config = dict(
    experts_per_token=1,
    balance_loss=0.000175,
    vocab_size=4096,
    max_steps=6134,
)
Below are experts of layer 3 (counted from 0) of a mixture-of-experts language model. Rows are named router (the router's row for the expert), gate (a neuron's input weights, with its number), up (a neuron's input weights, with its number), down (a neuron's output weights, with its number) and show model dimensions 0-223. Each number is 500 + 50 x the weight over its row's rms, rounded and kept within 0 to 999. Numbers have three digits each.
Before each expert's rows: a language model's description of what the expert responds to. This comes from a sample of Wikipedia text that the model never trained on.

# expert 11
Suffix pieces finishing common words in running prose, such as -ance, -age, -ing, -s, plus pronouns and relatives like which, who, that.
router:483490589519456409546517555550452545579526523405384448431577619478533503498532506490518533566510443518506504495517534464512582507479480468455492491350522508540517482569520489509567528450451555536435503549525512609599440527561451515498520543482572460497524433488502433508479440475459428615524459462390462554432496435539466459502448450460482439476474548506453487566441514456487557521470476585562502403506506459431457505412519627489489463524508584569446416541540477476484506491499393479526470468557547552496488596481438487452428479476504474567546544466533556580505372506523447543574516530538542483483583480589498434431607506570501468486432579496563519483466445478424493552534
gate1:516504455543556465566412496466484495356481513481526421527558557498417476486467495464553468589510492438480456474601545470495512530501456535584521519579373533481437499514485487509518475395592449508493482507445473564485490488573425450567474513419495474482507471474527460481420386514467466593477507478504510469602466429541520600529571559589529438508470577547507509494588571522509384536490435461420477522548574452554449487469466440502414447459560506477438538497480463447535456525545534524504443412539496536486429579485420507611533529516568434427553509475522549503453551584473513503507424440474612577508522482461481479557431547526538518562424525510427466452580551600460447536489
up1:526551529481549447618484484510560474475421499523559479577513531585456529466470566517407519543434474567465442480470506553537615440500522471612472608514487466605533551514588480496473501483454516582456480516504570527517595513511526571439392559513453588548398469551437607515471488504354485574519509542512533546498536476541508511501440478562484475493439450523588485517454481479516525466477543618493444522411473457527428454509502540520530469541555527423533495478440465467506478568512506463521462508525517478501530497468547473536549495511499597497447633484509479436457517581536510513505515476479565523460636493523420500551457410506549439465476490427513559580611529493425428566622
down1:450548476432486355601463462519452387530415512538439474507477526452505503506479496497445490517523556627548425486432505491500557444489437517550494596530468441594527552473477410521520494546485526509519491434480531474472604561537478488487519493521437457411393548476471584513477518548413590452408561496550502378542508505527472495532486457489480479533562357554523482474498446456501494627513563501492565437502578513461414519524437526554536534440559534471603496445437509472506537572411476507567490435447528420554458551436494475469604553537475477474488579504492554498521523500586560565524525494535576535499516503505474618534539492477537498546506471490474458538508479420502595619473
gate2:485493573552396562414498410532419571494519421422560527520459526558530533396466553488535453471431648503478458543531501522402588489488461496470393491416561523482496458483441491498490503477511566522507431500574456524500559593545439540508434587573455555574579505470628521497493471488564431522523491506423421619503481474609493471607478498492494418467514517483468496465486555573547454478455517482469483497606508497456505506545495566548520499514455556545412510509535524616478472454586487551464467443451501581538534543508554454524456546539567519505434472533428492460489469533538452482603435478523531562490576542523563477437467457554451465580495561431465536527507422496570554535543
up2:511474501489542557480502528480515485507559394390608460459466580494551530547488530470486453494497468496504460495560451483541484478484542487523466444455497516517418515471538509442446515560577513517472437557624490450608568608606520548580445484551509456435451410550534492509459491548524532498475545404531495562537484457514516457595461472419512455473408536517510424492441471527507476454495584466472409450427511506524522460461402474430445469456545438455474475496473557544398507548546393521442483461559517577508519525512432424425459499433389475530472522467510373511497447401534477498554513426509467588594464560472545579603564545452452502458469626469562477512514448539547498500552
down2:527502533486486517464494455369455378572449451524474448456536491436450558525539421437475522457571529476548518563482505519589489460551605522470486509598483555419519556428432418537477520521500420497441462496451447488528454359494405583439449525486475490554533617506536516545508416598495477495487511384443487471565579408429559527481561521499453422521506453483543548533561547495550454585563558512572559523475504532553565462517536493498579511514604536505522527403542442542464461486441459522562516502495547482556500487462441523556525525553575426405481450551481464546465464538482527443510567428545456423441484537429493479443491483531537431435441440557479485387535520501537482460458
gate3:450559447589418551438438578548462538544550572523459511470485496492454441507546503422505480563511405564489461519506450483414410540473572535449557419401429507430508390473539631460494604514374531477495439557554544620552475565460440559580521496443423520449439470500518551423528524462489507497474481498405411524495522515540438509534533517437480519489494483506472494521401437433506586547536481441460516496451561480497495511472507519620458516534504525508448496515474450577521474566454474493537568505476561517459617501519468462529478527514542552559537473506530499513515535485465477593550597497433510532482505556393486594519567372525406516489485560498482541434520493502438476470606
up3:471470528482513605456491485488521398468467475706472480489442454558497409491540525462460559528563501466481409533479512482462516463528528436420504532515445505522541530600541503598460592521531545459533551479490550550533520512538441505418504454521518525539454471628543489593441516402589502461489438538535577577526412409448455492566451434519453514492518518521438529524559468555477600525511425479522543487482562535450420460439511523514514534512573548539442570591497426553588465442489439405463549590478548434475476491471459463528471487447475528565466500559513541522410481530462483438463504458564546503507539589542459539510446523447498371505593524508493398501484423475548484443488
down3:550497455464539471504358514530501448470533543528536640448587415452437412451445488565595563511521497483466474434450514573530461545483467424476558493477418513514512440461616487453472505467470479525591515474442470528630468522510503526563522470520474499516454532462505484559524551450511462444432515590546479490478477571456535511389596588466485518511483485560514413507459541510521495529482471451626529477514529490492496499480521567518530518576563521460496547510560462554506381477586493451523499471478464512452564442416581552522469494501455524552408571613484559450544543529569458434466545531545552513385463544431488537580439528463475499537410422526388500488514470584451471586532
gate4:464473531484499529504518536568476525561565506545543527449528471499549476490461460469537553456565461420549472495461561433497438539488457521529516432513577553557577484442453477455497450484446493384458498499597432499515530599519509595516447475445491480474522420511510551391426510457477548491469459603449568559555564451509408471536571499458480628508622527444567565485528482498436465574426358534540482556471499518583485501524526488449482544529383504523505525619536551545389538447464467504485454502546454497563529508447525566531476464555505507555478420392464544530531530475557499617476543448454493534501458624516469507404550497592541464532449552553548507480526532435547461566443
up4:537468545513589493426442493523607533546496444552452564545505438424599431559513407476540543418475538610431480417538513534505513554496484474574443527539446516468453479432461472606485441535565330468495570537449507469535485518488469455532476442527608521472541525511552523477477507462499412466501481490454496463494484482446420509513500461593459512516557452488485469560521515508532492510556481490456476432385530489633532526447532504529470502455494443594562484426463447499478425473447614495480486526439486501458487509488540539497585524470555478474563528402623454568544513500474591454459476527539495549608427514494541535581458482524495618503383442456496473452477456569434480566539
down4:473499494427455459484530501453548450525473467484502482468392629598583429472408444470471495547510523532518421445583471486538413524503445505525547452472515430472411513468482406583491426482531504487549557462515511547480539455474455551485509407482544463582471506582479411591460432484493476371462539525522523544516532517514506551566580501558468459492594485478554477439541512515408544468531550510496436486484496516485491502503505458479507421518534556488505506536482652638423503436517476556483552453489464502418520568514576490429506425572593622470454517482485524590414529410542486541429468585469483444515489575403452498507530517499438503479567536599573487433469447545489531549518
gate5:527486460577494467557444501457493449521449516468482415548562521542603465479393464447574485403532562447489438498546497418522432436558541547490472460449499429524500498535485561529440474489432553511531452524460471632473451447463481489508501490468563514421468380498422563543501533449491536499517503450601546524534400553456507513521572525575429457427417426522368464495550464412537439591517514528471554521490580567407517498482405535522401512551538481429436478564500419538497518488492537528514404467480504531549507458438472556453513475565512554527571469453482486502398404490450465462458479523508533563469534503470449511548491445465479512341575506511570544397535568479483528523541
up5:477478459378447478492542493582586530504545533465570486554468476522510473571505468533476368527422528520506439492584451430467430549566407467481604531538406585428462488441546487424550449587454502464482434544484509514466480549490468468422497506534569441541512438591528479454479527548481619485542558505418479537486501538524426493562515415433527477493553567541531466425502490449435427458430533406509392539440502471505587475459464532436564475474471527520486451482398486416516507422529526530537509452428431513509441407487519492542520501426486568454504436516495465543594519491542575474489595393533478501547381624499465488467493440445483446508498486463501444487495575516474541555465
down5:503516487492489463565491491502460596456457518548431432515515443478448488521436508562487524554456485463528478348472507489515571513398398545451466569471489465511496472493467481494419539444405603513488561565485586477605542470490509538478360514486488407494431458499411509509512475462518404577544466467480531505420513529480515466456541449558497499635393485424511553541470466464555502506498498537473513534587435515607468469501544426451610461522554473472468488536519438490599510556482494423444530476437510527532484593531502434446501487504593408506513525558544501597569512483489425483455545507511477493558604433493524576511601471490565508609445571465498549450505418423507553522506
gate6:539413575484466501549525489534496456432474531486623476431569452469506509518473503484480570609489523539552561435457458448455541472421575522489590578443473468511409454434447421420488413516416540565493480479457593544468526500525522527529515459504527511513488561465420475496460518541458505421519551501561436520547490473515451409478628530494460553483525508444516487507420500512565552552494429500446534494516511591495512518441532467558452609489562498510466480504485442499487595499551605435504504588493477444516510522477458616488458511485476514518440507494453545413547514546488521586376584454473473552498508478334594461378468458522597524548472477492533505462606570578479532452472
up6:454620438549494486573393449485535516475467510486438580522481464529499497466488479601474425471480469457510491459580418551490447533430491483399478430536513503476536549643545498605548608456523602644511425498486394448498518579481532414484460521476499435462453421492491467516478540523515491478470481498476432460434447452520545511503509503443523405565417454501472497427463567483560528574576503417555533461485503526566589492521516445481468529523487442566509540472611560548591457460519549456427574419451524448508457463465528417492386442553517478524465428451488514519561504420494555481576484450550524470484512519503553463557591584456475484451527513442485542512475459588493449524478
down6:469476467487554554484513530440454526557521488521528378515471612537513494472533473472436510590628519524472558465559530463464487536547501511515450497523520388480522423547484486512437476407536450448556564516508506511426497511500493432526568510518530448541522553495525480554439481485484528453412521478481435455553515612418544474567496614473514567401522557523474507588541509507560540558486585434440486482525435450529408568442495517588586512468501579505499583507428451448533466605520558459459450451489590489503498412408419525428416596456466504483535541401486627468533507377446499443497518561464460489472516532568558454556498482541518473490421460533488438485547535440500406519561
gate7:501506572448525486501550606507558494470437523517501391526422593465398505538523558451470502537475511419474531557521498562495500498474544531534525472504553443476490458452388401575502491422518473571455511452523541419510491567546519488500466504437573569456495519482444455464519382463459531551403384508387483493483527423545485474518608520554506607514518607453512497608474395536479426575459455478502423484447484558538350452399485496479463537533454537449519534483547563548448502513494471497514505482553525468630483480590542453499462496525448481590584525471468491549550513539453487444478514479495537540515545532544531511367516509553449464444490446503544463515530552443460594584478
up7:500502452509506554569467506516407455542418546406496576569446507553532566479483574493499460455540447521468537531479468548498479561490584619463550419513557548438446572587402520471532466542477545458471477506503442470487432549401508555534493474506486487409500511505429500484462514454496574433447418506586538509479371589479523566554411390518558479468500504485423586502544459491477598398434420551530482509622447528505465509444566567456513409465481464459506477579497575449477478524575464538483492529494392494627445469493535450547614456533492468530463499447490535575447480436473471549407500540511428536498536503487508516458511485461578574490497552527451448513477447450574443507537
down7:513550439500588554496485544563517437432387526455483485415606559546500530478562515543498535577507521503396488622450479510611427411505496600573478476477474467467474389532509522431459444419508552515483589423515508451482486479535558426534465402489569467539572504488514465571585498536474417505557478555467499469472498427475536455440582443470504453399485467525492517543522480551473542505462495578535558529551444552449511510401583600520477510530456626471481412474569534481439423449531549527518436489419533570539503504522527544587510570585421508500590456540452488499551575529441534510421441482472498540417518481568488497455490520479528547565467498514504468512464531527490602434502
gate8:513515519476573484534490477460529549589466465513470556425537517483477437604482563583541485475340544574461529368472487439476450462535425542463517456500447520515543563458505426486496510641477488533514493471475472504442518519539466501489413388429494539479388512472494467506461541456449553512445430474517480546434416502466545501555454545572446475510462561506518496486434408519404535528526419555508508524473380503539450475471542502477501426411385504411554450501390522618452480527507479474557537473530557411494488545510478511547547515465478553528525510538481475430532591520510544482598497444609564550502492420481438470511476426561438555551441574437503513608498529511545488539459
up8:523432532498531486598571563499494552491468537518520498488482538501437521555581568555538551524477616476476438486487549459557590500542424398460557476488505477534448557445500463495500548489582443491571471458485497509391545523498487468476448529463546552554424419544455443512560425564375488487473498561547536508420479558385532518458458547569517475519461604510503443437493422427416467464481457460493388443443525526579528537476477466534496477485395454414534456505504521527482565471462461567535521533454471443582442491556516537631510519532488444559518511541488553455593503503438612450424477494455479533589405535580482548536540491515521442429388504458561486625509513537463502546485
down8:406447484556574501527433522513546458477470511560486431531462467490537489491590540453579472563481536471458396504482437567540584482490533480536611478609525382597513518538545472490524506572554554449522498447537486461516502414583497439521511535524544454413551461515523420440582493482450503411423611501558518484541555488466539464558460534476480519471565571544525491540479448508401483530418395522525410444495515533505593466453479475561485456457474484497557568551441522499508481414490476451446565479521490459441419489573490496578537566547541500437477425525489497486530574588476518526506467535420560478614505411509536516474480530562566550629551621453523516483465522547495421412494
gate9:597436490519502481560555586576516573468554480528434485565464549492462431490483531490520581474613495528495438535434494482559460459561468408573494551553456469494506506382481496529440473435469490446468446510503451403441509483487510516568562509525537490429560487511552549527402531546589493482511453530527537497562543542484502468524495534532547544496502523506542499432456474491388507512461401410512456505365496529487542615428449501430415488520420532519476507466529628429474438572532463514519496440488502485555480389541549519486545696550400552553487500462509551554491522465535535466461439442452441542478492486470496372484545434563499458485513419496550469543539601505496525504569
up9:490492546451565522565586406433517474503549531474415521501440438429558399547487431418607514525536547494478477536503448408550512539524493458508485489508397506495501583453466550411519417638575550495441534489499500483490469562521453527583559597535467499476524528421481502549514482500498524520474484461462502504480403506622489500606610559467456615476453413543581528550457593489480447441465525510530567423501515512409460449423445487475445502507543541527401550437448491491506530544521527525516504521468525530503486407577478444517554523553512479388414463494506547476510502530406539500361569485434554511524417472528505562458561527482536524476442456534488519389514471452485561515480
down9:370531514586496435553515539553570570368524590489478530529548368510397528515485547570501556453466455502576490482504546563422644556459492520579485549509430416532477555456465510519503544432412552449491487442432537540547592476526507506432467538414513564463492502416454538432551460542464492520549452540556435405517564477430621472443498431444529526542432513510543554520519464533505468553495420490521446459502540469519588495533544470453538509521532515413487523519475447520458499493524454494580390520483471437446485452534461524485493509559517517549404518541500527471517486520596501470451520474416527549477472571433498561611490548555440537475543498474523409526452422460425425539478
gate10:434470543446428512557541451439466554488500458481539549417423455543407393497472511416507539515467463558507568536566459517419471518467463649456536482508474512582430476539520518415456528591482496456490569504457556543542445463570535486512430422492564482531518467436478478470499533536533506529566551568498483566510542469511501518404540424540491532516569405476544472513486520422577447568533498565495583512609486550522528481555529421539468498525477539512500566538525546491462545485514501474569445523438530521444451431565428486484411608458510418636459459556506509449613527546510535546600548477397438592496585436519484519444474538517433511449549487526454452560458541475575544567435
up10:543513587529444475487470539560542579473482485382484399473512492489516373537436561550482594491511469485562512540405493563471591505452553522495534556623452479467504488516406523560563540430519441481470521442488581518513472534488395499549431414537479478477523513517537469531487479442500449477558527535470547517486434466484536447495575444473431517570402515411566473557487522420466592543438436498517536486576481527502447479475574466497488488549477527515499445533472571425427481513536437498492602463494536544506483531552545471480474545543466478560543582470462486562586463491528494539498457506550454525453587470517563492507484502534425352485362451494515346639492582484554487556494
down10:483475487422495384470442470598540390413517621478402544518499461494455530434509467444552443371443409474398490484560501432493563495434439624486570493468554426472545601443493571535543514513481457556557570506490484490417423476511491532395502527490542510478477503521471566426435504474415399528526421577475498455421567417477502526512537475444530548480542576502442555480540523450534551474517557505509456604431429495466523497476546562479484503553556467449488493444559471511566479458610545478449520446486478484532496534544445481531545411602491544453453550484520473479554498488461375444450444436550482485466544503451439569496415519523496496498501543489538515502423523480512429565510
gate11:506495558526548529558533545531541538448473446487509611496526485434479447392530490445538576488463535428488506566473532463578453543508559482554571422471498426472452469519505596532491519560552522491533441589516451494607553536556457539623454526469590543496537478453527491501497554546451480572515482482507598529450413395561456394489443518454500535494454503456484509526431357530593561433621463536452458419487398492473424531497529443463495535512463489486499528528446550495443611420542497451445586530518434507515412498480578580569533513535415450466507485426432487495501495478542475567455490527522552481455505523503572439497542478494454516429543495463466555413553569405526439587507
up11:470442540581522447501486508499504414455498499507592502456530582522546549529444510381527515450484568507569491448458531494478479482514474512562470510540514593543433463496523529469588447491443475511509545398489496503559372521424523404448466435430429562482462457459585466559510508477513549477397600505405518525457580518428468533420530492568526547517546496563488457553524518544475421454411438462521550439533520531513495550523545442535533480553474540442400478421524590491635455422473492492440438448542541528565543508597501573517521465496557523523408469458550585571507473500418576472544519508502437385536478507490522450609480584507530540558446475555496506495498461499643549504485
down11:500460531414512461449529521506527494484542467533540472423611471474560463568568528451485348515519518422392437533490449484400536465487505528505576431504415560494528489492543571444511494443513550576525365495527446542568489455470527561483417503438580471394437415499499571516479540495542465567531499525458551493407534544486419485417489444533489503587464520498428581451456462436481489488468536581498551487539471521451507536481495375469424538539488471569536504516597506426573400603477429509605551506444593537528429510462491496452511484543509565430554501513455472488604446509550464531477485480534545417451540554521516531438539581531486504481499504491420569460485554455551561554533
gate12:402569461490507545579504452489581506406488492438458513505468495459460401468600439588585498506459462481565403377445511571467404506498439508496506446512482546544502560525556509463532444461525477575579481493513450320544474471534471566511513458444459447495495497487543451421521495474527545532487595460490561495413536438513592461521435532499509516585468419458507386436531500504409426491568492526428476470501487493503569472515427528429515528487481492491469499491600599547583545443518472564482527518524557500441548551496553513561481520582474506445525516518525476465497573416637478544506479458518534472524524531416567509481531526417558585537545486569495468478513577445558393443471
up12:532516552521561407511535462546497469532541424542482469519553531580502510544476540527471492517522475470467570558426564445628534434534472533386533438545510485458565486548495574509484561454428528451427531442587529571510581489526579455471421502650574513455463478490531517481463458557455487444516426443589452492438470557511508507502540493484512441488459437526522544551515558340505490449441460580584466554611505518615554477458504520516491549524461520537499476591487490495484434613378492507564540466510475507585523487467424547434506566435453444467515443542566442535523550538435533483553518557533504503463466447597536399428534558523512425406468528497500519522525468547525542571478
down12:601489496478469422497426493462525525551546501542454493487491516519544508530488566538483512585449431503469413575474402472548472482547401509462531517555477478508487460448546512606473588509507532461526506558482555447466521557485610505511507474572516566585469528492528503470489382510559507394519407526583580560459490504519455403536551534429454509479508506445517445572587477529403452489491503499610576450543566473545447500497460494468580642461389470486487423565446473476486405501450478609500611532486517530569560460481485473506526559411438445484467493518498588538538429532433399547494469508546538542587633429532500431454543529514512461459445484472563555507528532525487502505539
gate13:500555542579535445437473532525492498457508465538515515545472544560589569508365474490464495489474528424471496470528456577555463570548473466492504518527554552357479444562425521457574509493461424485578495501648458589470496511487523467530538525472430513443491505457510583420466432540477618553483450428509504484534492476536570485575505654500447564498409466517498506501482518481445560505392544507493427499466471405509491559518476443443481386443475541538424563583524568454465484488494458500606543553519495474512510534529539551459532595506505547585489454438504557513525422528457514560511537485514537510464463508516450447452545514593448371441490580478428552533533563552582531436446
up13:587547515483557544420566509507502518508474549527504480560598455445569463430619466535588475548475522476506575496566482505499495549511517624472612431501520420532501503515517569507553525512513428425429474591446581546480503540509458628555449483591533513517440445533513535496552417491461451513480523482544503500444531584484550546477479564459465476518502462532451437490363383466448496529542494514472493433542492453445502520547488524520467387422509454451623445390502503445622472521518465545468521443526511493467444489500419476542588478473593519439503438555544523545503465497585567565435457478472599464519462511481638504505516456457533510481408469462488544428479555516451489510450
down13:522520560547481451428411518502553505492493513516577441513561515421491507496510535479567515478425581450439505578506542520429611499561520574502503458477435609535506484506558506453552481493574479502615501448581557513512540389499488505531551596477469576538513483508486467445396529507511528489465448492605518407454490506488455578475501557475530560578519468538366471450543327499524550547529511482460430407379500455472526503496388514563508487428499525521475468523522492458458544502429492508614566489632480555520574508463452494475432445435472529464519523454538570546477486405527464553478483524431552470516530476460552568551509521466494425523495496470544479413516375504546481422546
gate14:480455517516518493492514510592473456567507485489590585428515521488524504439406504538535500571466583495455427527499538419531531493601536520453571396521498440431507522517531425488505504412499483597481440567540503528459437511491477494507507489448486582460452451385468553475525528461471543389510435485495471455445514479489575537495561535499445491528430489569586408497459557591574469444499569425420518503388415469525555478548500573509539414402575481533507452491465465486486442461508462481585453426518479594522430469527548510478501499566488531501558500547445472563512445558403485475489447494526542330479553477461522585512536468423447528554428524408596479416482397494503546489510
up14:474478436564461508566562422473480474579516554548452560508504531503493423465517467475449605482545508494413533539418557436496487500626591624485508417589521466596455443499548477554485488448497498530451490531497430494422490465504504525524512525479506499417514453460380490464473487506427538454526504522461467539500493534478472602465525503425492542522413539557520397487478545550474495431485523534518609536453516392476487525610572487425461517516611503516506371510534475450595413469553502511541462481444548505511381411472491570533476455593569606536563538525504452481452492471422557451502469513467530494419532494484501601474539485427552491479543555564553498608557430527476502466478
down14:491464493419481468555400470530520533460534501490501486534500517642441493486465485564453452479469391491401571404458522605502511471457524492493533555571434464464473454476439445484468478436431524467596533528505422483471550477521593577611586510532430535530504553543553426479555513574397513535492562509546464523603515499442603562472598517532521480504497609522503489491578482451446517477489375512554539515554524525492430400509520383544479528531458520456458489404537406489458440497541539512515500475449502455459410354555536512509603541539494469561515522506496455505426523434555518428445516454462533507454481476498547502601456588532443524446474459467531517518478478553488480453569
gate15:508461466549474512561434375505517513509500534536406484443552411416444542495573582505509346528570436505468520507418503445480494536556587525501459436530427466571464579509443490487534582483557512518428540495389544517573534483403498528396505557577493499499541530546503522529440517454544540468449585499541550485537476472565402376473473518484386472472505513564527515491532491523551564563428530461473506459493491466512544509462501428459480465489513508511553452506445458469559487426532466423519501448463534440518516529468545561460593602564470464575468574481444491459497435498410405531490581522464455493483598491527495507549521478579546480387464519517514412509489583439533527482645
up15:523557478511585478463457499528489503525606573471446458446436502508562446534524442547501508470479409492522507553543520542532550540455473425499458459466486477577474557491568490477517440464519532507514471541552526523413623481480461536573421565425574497645494514425511526469576528439413449567536496549488491430422460408424457548451482534438498498529481580494489542455471372531402480457537444499525484504476549466499404491585540537536544565523531426457467470464522512487432542474510479563466566507556515514516457499431577419439378427458465507338464493531542500554549588451466533467518526544485540504587591452470572607551512434407428475526484472478500537488517490567562462543470
down15:506443466388484488496538534535521534507463435523419413524520548473483519505522451456525497531500420557513568530424511505488505470605501495489502487552504466558502465546504466528549460458504503437461476449580477470558484567605523632548491472463395564555545468529558487571524565451588435591593508479475528525603504571560454532460571579410541523534439523522492476521442485411447479494535534487433559542520548486444420465436428505507410532465516548503497493576502523538500614517479490400534486466444557563445566558491528522430470390506417395627529514443470458508527432460475501523452487583474503484498515550521502412460515521495536563492543464495523647592595596560473517471488
gate16:508418490485416511481516500540518437525472494526485473499525414466502539530579458507523464466542547455573475547504483504530509484480522444457441457417482567573434581546491426426488483469438471496387420525498575615483492391466471615563467474477587482450558420426467573481470499489501493537530525505506511444474487416639478623542580422561471469576414550502518467534409535497559533467482473467457453426571524507527520473509619451460430474504529504506545504440504493489585490478451542509510483491548545491478520496577574533414493597450473523515554458530516496516542612477479529526443485626381445484456490479497513412476479540466561584535559432436470561637495527475416507484489
up16:461540632593541459531566454543370558516546413453485480561498455490489399514529561564505604508496604486492498481492501462461534547460407458455525504465469516461502490464535562529450441457510534528594551487535468507427472512478521476482541521459360498501426516444522449551493502403511503419515454469453476474516464454496508418545510542520524538462508504475539558524581440501501422571486464439489538540454556461500471534520385530449452442437470522491482444597521512528496521491566469475476430431458444539515459395356478480543487495612603567410509591478449509483482501452579602541451506527582585406503534563490500553427561490546560434435515468481451484387473483496523479471542
down16:426558529357502589466478591499476492518496514604547481516541520491523542425536493461458430498536460526571520572462505462495429522466484457506468531466472538593480459455496421498473472356422611476494591446535573601479474522491505521462485520476547507488626460489510452472446535431462551579512492500522520485548538486585570468419527440583557563469472548455519448581414522456475486500498453471493398507547477481564625467570428520548515506526469566549496445496502540504527518397543470441475484481488538453447512565574478495447343546486534414438506478426503503404487483441475471520411461438477415575637418506527496481497513540466482512494530429505449480521513514401490531486501
gate17:529521562447531547498553395534560463497485432479440471529512513553502491446443506600478536581481447416484466533501455464544569534433524442478496439526484541517485483504407378473517512443471540542465472548481523511395470536520567536536448483596565476401560523456457673579515464399526557468502480491541440582540477530542512539516484573593586576493504554518470472493500533547559504487398529496595518488455499494560446493554613467511486514438531515550526569442437457429420491527488473460509510523500517412531494529395545535558551514389576438480466548622597580479420508508504456465612512515480529592526390510580468517471509496458511549470531490513527483463476423510465470461455
up17:551639495457495445462423534501483491506554495482539421547410457447483441480504501442533529436502561498497583486456483492436440491485415356529488443455531491479545576488482451469487512564514442558502429523530433449538532556485500495456526474559542558530565404476504549427535432502513530452559513522434511583428395496539479594451414606509610483453517525467478596519444435518457482497543530443540575572480436511592462415484552493516462448529497503406533575522495500500579528481544465532597561539468492537582475541507525420515461552429546538560514482433519514493495462460468496411536398516577430538505485597575354447401511452514507493478450529491458532457504574477544518566469
down17:532565466450496498507473511571547463505386366465519441466494546495474508479448555423493538498432479479458481484470475500483495450489488544511489436500554525424520575505390536486416576474439486504581495579473544548536410508572498465568522553558537508609607483386557498508554506595461484511549553471497537526443495463522484458499530573473514498474418529484511563438533479542488549550401542430409557584479527468567570568474506498412385440519364531514514378532423506440573507503602480445504497599469458530491530499450478460501504443477445453437409576507498500530528479541526517427453500467539492442399487597491583477529564466559460500530409455498467401456438480521456508496498
gate18:483522493438489508536484490512529549535574511423472444484584449445513445572525574442626382499503519569424503597583519550429490564551437569564455445493535452553428480466485434439545451610535498509556522430413457498626449373499466563474537460450492503591517534527503509477493555538543521507531528538420528501441521516563482481522539422591583485471484512450495565443514520497425490489509491518491531481550571500512540464494496445455501559506556476547540550637527466486595477427513541538470495513577439508384431531469507456571447521526515344497533471472547457502495515487611542512486534476529531413531478537521513459423576567477552466540514518462635499522464568498470542578494
up18:481482550511418528491457535595434537592512505480414438501488492530429529519504454512542524411604515531509469460484545410540549500510492509448485418537451392486531472507464509527558462392503481600481439554550520455489462443449447415392581484483530427543503455525449480466585571528537414544572540605483447370615513393519533459478452542501517478545453482481585595586467458542487510588498412458482524509641487517610546565552498491549449513534453508524503438457528464514468485461346454508489487526520511452506495499455491571509433465490564496509514518530554453492501423465476501546485377501502499513473542549462576456584521555521519522482473601435521485480467538519440424468485
down18:524511480520514416508447555584466410402450459519440565504502530533494489493486483485495545561444519493514514503481476575475441471501485489596486416539497448362510566501524477481530591500469474456528438508551462529443510508472480457484463414476524514522547552455468540483548441505424391457453511432501536543363521561429450499432565512529554494544473595546377445458419506468528500499524585532498424408459515495460459544471526427485477423548646546535509442506411540549482504512620578469521543453495454571476603444508547482532501528556557519423420511517459496451511587541394424457517489545504529520473528394602501469495516480516446584507479483495457563477596553532511612555460
gate19:489491524464546469500536476401602533527552565531474449463494541495508615458559577438491524543560486532529487564443526446481569496514447459532568474501476531549530525455549554490542557454453497502430495467430508521462505518496539550536508447500457544376400469514499527505489444570589480464533537568466548395468505449464516556536457572547535466433501530612475428532489493501498516516464544423503520529587468543488518469509557488470454521439459459488415369428412490542463482553370442444557531508373513632365490424599451500556544524514544495539524517570468584529539501588532567488474515545410417523493445590473531458471487454509491468584500455447478498477577397434528551483526
up19:484519559465547496499510426487598482498502460539531556499456524497481525556563478509492508491590505451444522418521570496452490460515498480399340540563592398501480517480443436556474473543515521520407578540532443399568586488507449545522465561466573506562543458509519562471518465493407412372523483508593444524514498461512458431525431517500514465415570560450575475442420502475528522555509494564552519501481400510454517461544574505505588577553566524504541500554478536383485450475496502484461539599448495443482470521498428385512500449511510613483531431469442490415528576571486535492483531538477544440547506507579518591555518514499618468537555527485557456452398536549543458460491
down19:503483540532522519471600510532556440480555535574495486502457620489470519471439500522548471499555517435479488569526507417501569505469608443589477553473474568511531522417514543563554461523430536513398469512508477476537517472516457527543472598483483507545552542600451534512579615551578404497513516444522520499540512519519440619499430510445593536441539449495467457495465560588489489471449536453553564450533491551593521471492493498460613528513544547614403538553516513498452518501494505541428498589592537505552546500482484555586460447490561515394477422492539529504425559480485512605562501573515448400485574483437560564584450471455448418576489412491571470511474530469473487558566
gate20:463428476542495521430462576553471569595515393459526545425505598495587434512487502532509527528401441524517516441534520507480453445438500500508390493514448553543454471491529581471542477455481556519393530483525492507453566429547468438512486607567494433524413495484500535513508402432591475584391443439556537483563456491525464529530562553484488492495575511467485548479502522463505485502533474545491440508509432532425435575438493492536453514582499532554490444560519457504576491510432555553524526380504551520425534490537548481484552456410488404517517553413391411517510588449557530517611437523633561464534475391522545513456456568550462581462495510449510433541504469499557535494511
up20:488534590468453559413523576514444555562492491455613523489531498545601444455472507481594467520528451495503471445380540472508573559503588496451499433579518538498467549547538494510443547437484477447489448589469433537509549426456561453506400539465500572538491464385401551420491501503507601537490501439511536513512510533470553372579516496385522512538512532501522501461424464465473543588503540539470376523468517661397498494488464513478511448411473511476467460558507498515474536402406509501460534540474501510485425490483494521563565514496538621477548468486524449431462572521473401517562479481575430499511570408549498523510511481514381521500520434520511423485522460508473492446478
down20:556453467586484597495579454484512428532492521552507510475534500581511522588551498462390586490493466499484519618549444500461390405475486491499451519461457554507509595444514536563525429516503453536391480500558494453452465561556394484415462546571522498548549490445526493466518535473541458482474532455480585448374475466460476466423515457455501467535519554523495563517493542445546469529481422416485471515465512579494530488534559493426491491499544397421429473570526431521465561493582472490519457492556525443504532512562587550542457509426550526508494457480480444436417490559519545426396544364534530502567595544523516383572546506477467509532505443579464400420483574542526445488444
gate21:484478467473403484473549481554481439490490465518543566498473539436547428519449581528558492397441465578599434515594486415497496473548464493501558518519498401560461504490482439536532457507560451444523490522496506521570390393519466597483472512432462512418544495524457525491520554518509453522511583562517586536435349487563468508451524488552556531520596521496458571523585524526388452455451513432453475448489530503458517556509452448485529536522550449593464448494549498476508558508469509472491397533444569539518619495489454493446508500514514470546545411415548581570529354472512562517553472442549510410519561526549462430508548563607509575402505566479451536499550515502564473521522
up21:467493470490504423551566567467465544468473504441519415506442462457423530497502522467464501463487460497476498497486477551540491523433586532496451396472511486483461498526621497544530527476445514453469601492522473508538488505570575447471526397504534576510457564560615539539602441459409615472498556431461513502490547439359456490466450500465459564552532466517500452456548526427592525463550518548534539516565435422504519558534505513475456483501502509395478375420445552477568528441433429454470541546458476520503475462479520506537423531457393577468443565440525483472446564480509551502537506506554410539458530538530529456519498468470560510599397526514389456501468639474583445474597
down21:487488470510567555476499568552513526485531438500480672568565559468489534489548476510412415508482587477518459580407426519512429536484585451529543582539491512480507400500547569496558479539518506554534531563508419426573506647462438458540658524610449481473510461522529553472515569497529516585484433513487477475503560431491462538501441526558509450472493462560519474470464535478581458481503464363443559497432511569530551490502526502557555500499568456500565537462482553494505514605537507540495569501557514340510499500473546420497449498522473440492510535564569509606470510520376441497574508419576473435510530553465525487540475444468397486492517496483473482467506538464495434462509